Experts of a small language model.
Training: a variant of SOAP for the experts, 769M tokens, 16188 steps.
Below are experts of layer 3 (counted from 0) of a mixture-of-experts language model. Rows are named router (the router's row for the expert), gate (a neuron's input weights, with its number), up (a neuron's input weights, with its number), down (a neuron's output weights, with its number) and show model dimensions 0-191. Each number is 500 + 40 x the weight over its row's rms, rounded and kept within 0 to 999. Numbers have three digits each.
Before each expert's rows: a language model's description of what the expert responds to; "gets" lists some tokens that make up at least twice as much of what it gets as of all text. This comes from a sample of Wikipedia text that the model never trained on. Tokens count by the router's weight.

# expert 58
What it handles: Signs in number tables
gets: ".", " +", " −", ",", " -", " –"
router:471475539484510528493405477524588470576497502556495518468463417542452543464479483480442467490433522547491463493478497512428524471551526465535489457511508414487548504487463512483453447497450519503469551456483563494490519525536484528468429470541497520474507544471533529477512487456556484462493536462558521536524504506482475498518459505516463452434468467596465570501498524454567472519569473447533494487475471596519470543571570497556538427571498512426454505524465540459540513498501476494513508423522467433479481538427448587547403517481489528424524531442526507517490406516486515484
gate1:469521483483487558502497544476455552491526534549411541513542534420407469467497526463440507475469504530431512558535541545496484468532565531457549505482539512531572507494527447529544526547512538549549601513471458481488511550463528492487548497536441467463539509514511479490472457458535492468516487554537592475495496390447529460518531464534523540531507512479500553447466591587515467498501496413537497488441494570487511481446551520497501478527566492520488502493518546468510509506494504464503560492569476416442573473507418530442513484584424529496514467410517542493548518475531525529
up1:497512521525493483526542536404452538477517456475422503511528465539473464465500494552493544479541535579478525470490517527509473460568530464532495564496471506518615534473600457514531533482564509523464557458520453461487533537521493494504582487512454469493501477466522466431489485467489532440531501495516464493451480427524495543534535442577548544526498506510455547441531510528510514595582549433511429567493530494502510452446564465498513447551590530548522459474440567519460504535489502519509505526440534465461544434558448579528477474531483586489476515488498466461543516503427513553
down1:556479454511508479496534539489492527443527472435451493468543536516515403467511523527480517562502524434569490541472482471520488426541448542556489565503593438487469472459476493528503464466495479504507485519526475513573454527564529521515555534529495499530462405511584533440491577495489515415545449519538435520496520403378477535506534529522504482538529501471510455478512443459424477507549568533456539560484516560518468508489542445464576476486541466469494517543519526486544478506512542529536580481455541525588503499452490491482433482442519450543526525547490451461462495492512554545
gate2:432456479476541438541555496518564517560459534480494546497513544534542578459429532487493492490523518505525556454501499463466479498541436486527468502494557452505502491465515488481487511512589468504428445523477544454529497574463431441486475463527438500477499450458441440509450470502488499516530545450507568428468525432533459460522458467527547438596483441575494529485518573470558492446446456401546489479498506489473498538574525497571510509513474471495572554468472450474492541470478485492494519530445484538506522488572530452557516542481482558491480425422531508480462439501415481461
up2:560415487487452521442497501545466521512530573600487446373563471537436445496478468472475512456477445500367538561467526517427506510402518527481527461451486537512531472540493504511526443507468447487511529538522486504515477482491553462428500541424602488533486574462517504530482484484488510479545526484512513551488505514483551464503560527521489561446479538482466515462514497543479523568477527535430583504474481544494541471521525534479481457475568468498409486486509541439520489458520461569493507493529500516470436522460491540449529458571505444549486539539524497501452560522514523458
down2:518470510512550556470519446471516486458564506508512492501482492562425446414489484501476576496453495495501534456441520460481499497511436521482416562496490483514419546510522528471451473590495515538468514454443454497454496550528569480487540558522490472543543563481522523474506511536542459516477599532499551451489494548503516483467431526500510503457473507437530554480565546487543416495508461467398517417511465566514526497484498456493499518474540518518466453537518551469512489546475538515541499500518493561434607442455521472473406506523448459468538540454503467474447524371475521482
gate3:576516589514472553462389494485552470484494482541473539471437461472476497438507457469475471487462511488502444494580506466424462443504440493537475434562555462392518457462417436452492498553497493460495544485486529543553460458480537473519469513483480471460552482452486563518459495483489483482527491453532477467498489435430463544474445408512510529510476510441538475494487528441494515557540497495575561506526515607475565522496557453457510425521496481453534567475511533521486513385526548415520545469534500472516548496518484519476517492464544474506522516464459497454513505442488521480
up3:526483591544504524414387518476562472517506445533493451479485451497472539414527468452489451526480515534528425472536521441453448467507508519516519445535492482365545448444369444458456498509477504467458510482510516523549491489455510516529527520527506472475566508474454538556449467486542469517514500459539520449533499469456507518458445435483495514510488497476567457531518474420530522516544523513545560457517568599521582489539550438449512439538476516466567546484509490483492498454537522441533509441531509490487535487508463543485502453534551508502534501480391498488522498474496524497
down3:477480513540459473474521549503498476589473500554438442517504516499482470504531494484584432476525462513500473535473544513479501487515494514470452493467505520511472497512518539474494487491552500503463453423535478473540487476552479551487580460535534390479510512477556527489482516507506382519479464471506489538503532522497542508547442480523527527570480555518575410616610467452550481484497551446529518513486445476513525580520508494540566453485477426530499470503460418518503532495543522474410496533468463604502527552440528504497453429454550481469485542385479548480482467514517483524
gate4:541378475496504493520483535475574473638437478545425522569464537538454550518524472494446541489480485549489477482436562522443552475500517480441476484518526473510527488507448516529466498540489465473530559503531518466453474490471426449417497547568442484525464546464451468500533534498506482477500441449458509490505439477534545545505541513542505471475473479547445529514541540496457495506553496498501467489519539458468547560541545542552448487527456506578576521530527556509519549403509491437593468498524529439506563499481566480509468556485495516515506470455415545464513451491506528443
up4:480524582430523518522474390540533464464521422531556524485554513455488450419498499519526404464558539502530528480518450487476481476533509566489525460534442473481472491485540535476526501480523510547462554448475495480534498504521545524495469501469588499465555414486517581522410469508437517524513546481554562458500501478429505556551426508535443495505458517476487494487536539510562498472487523509532468506519423492451474499567479500490582480531530447413547519465436439537454505483479549494496510477548497549461492496448421462436534504556523504538522501529612511540531540533459454521
down4:526555385580568477451490596528507520531536515511536474430475483529514461531488527531451528547480530482509523568481506482490501488474545520518474523513509523501529460524488509537466459519529487517416481515543509535466490495546505548516560447514554433504520527472554448538499473573534534424527458578520477590467501546516500482449586541507505531531516447416509444557556546575558443456498455404526586513481551460532552463468504463523563550558535509540437490559567452420510487522488470506481511446488480518468513542481533534475482542435537500496493486502488461503462454439451505510
gate5:532427521455497530513478465522485567488417447515574499521497470440516520517433475530462458488547511500457472549527491413436489462537482450512381517488543425523495529509540422500550557508495541511508459503580436507498468465535519436537520529433447537469481560383485499521532463530562492505524535476537490542453403477459462430541534509539467490495501499483508484498546564499463471537487535465533464547513480508534542556499495486528558493498507510514439466552535492613571412468432537532460514559470488492505558540520529511545499481472536465498494540565453492571523500509472491526
up5:469434535491544470506534452532452500499514476497454566507504451488518484559452516478482519550420512461498552571537600555473479558501462510501553503513570480512537549501530558523516545461525500504507488505548528483399509578531444512538417526490528531473398496488582479503447534522433533513550532457474481532447551434497595497578455419500535475508501516526432519507547532508533459479509456560514450547504500534498511525522502534535526436532444485573410536499546516515495515426509587536436479540480462519512513537465510556459539508509466500540515417462547498440486485526495541514
down5:536566474463489503517553521521553507514536479536479521502531475495456446420475447494480558520523499482508512559489513491492549480457472477459550482507529568428491459453482416532493484486512469482505445533473467503595479445583498413490566441563580537554452386470473493464539491490488481436415495545460478524465539447444480503441575580520515499548516444512527536548511522471463445538511547500438542591427551531525475509492444486519543504409487508493552495534530461457495480449458527460460484494479536515517473448546496529473506522531465438548524495517459471496420520509450537551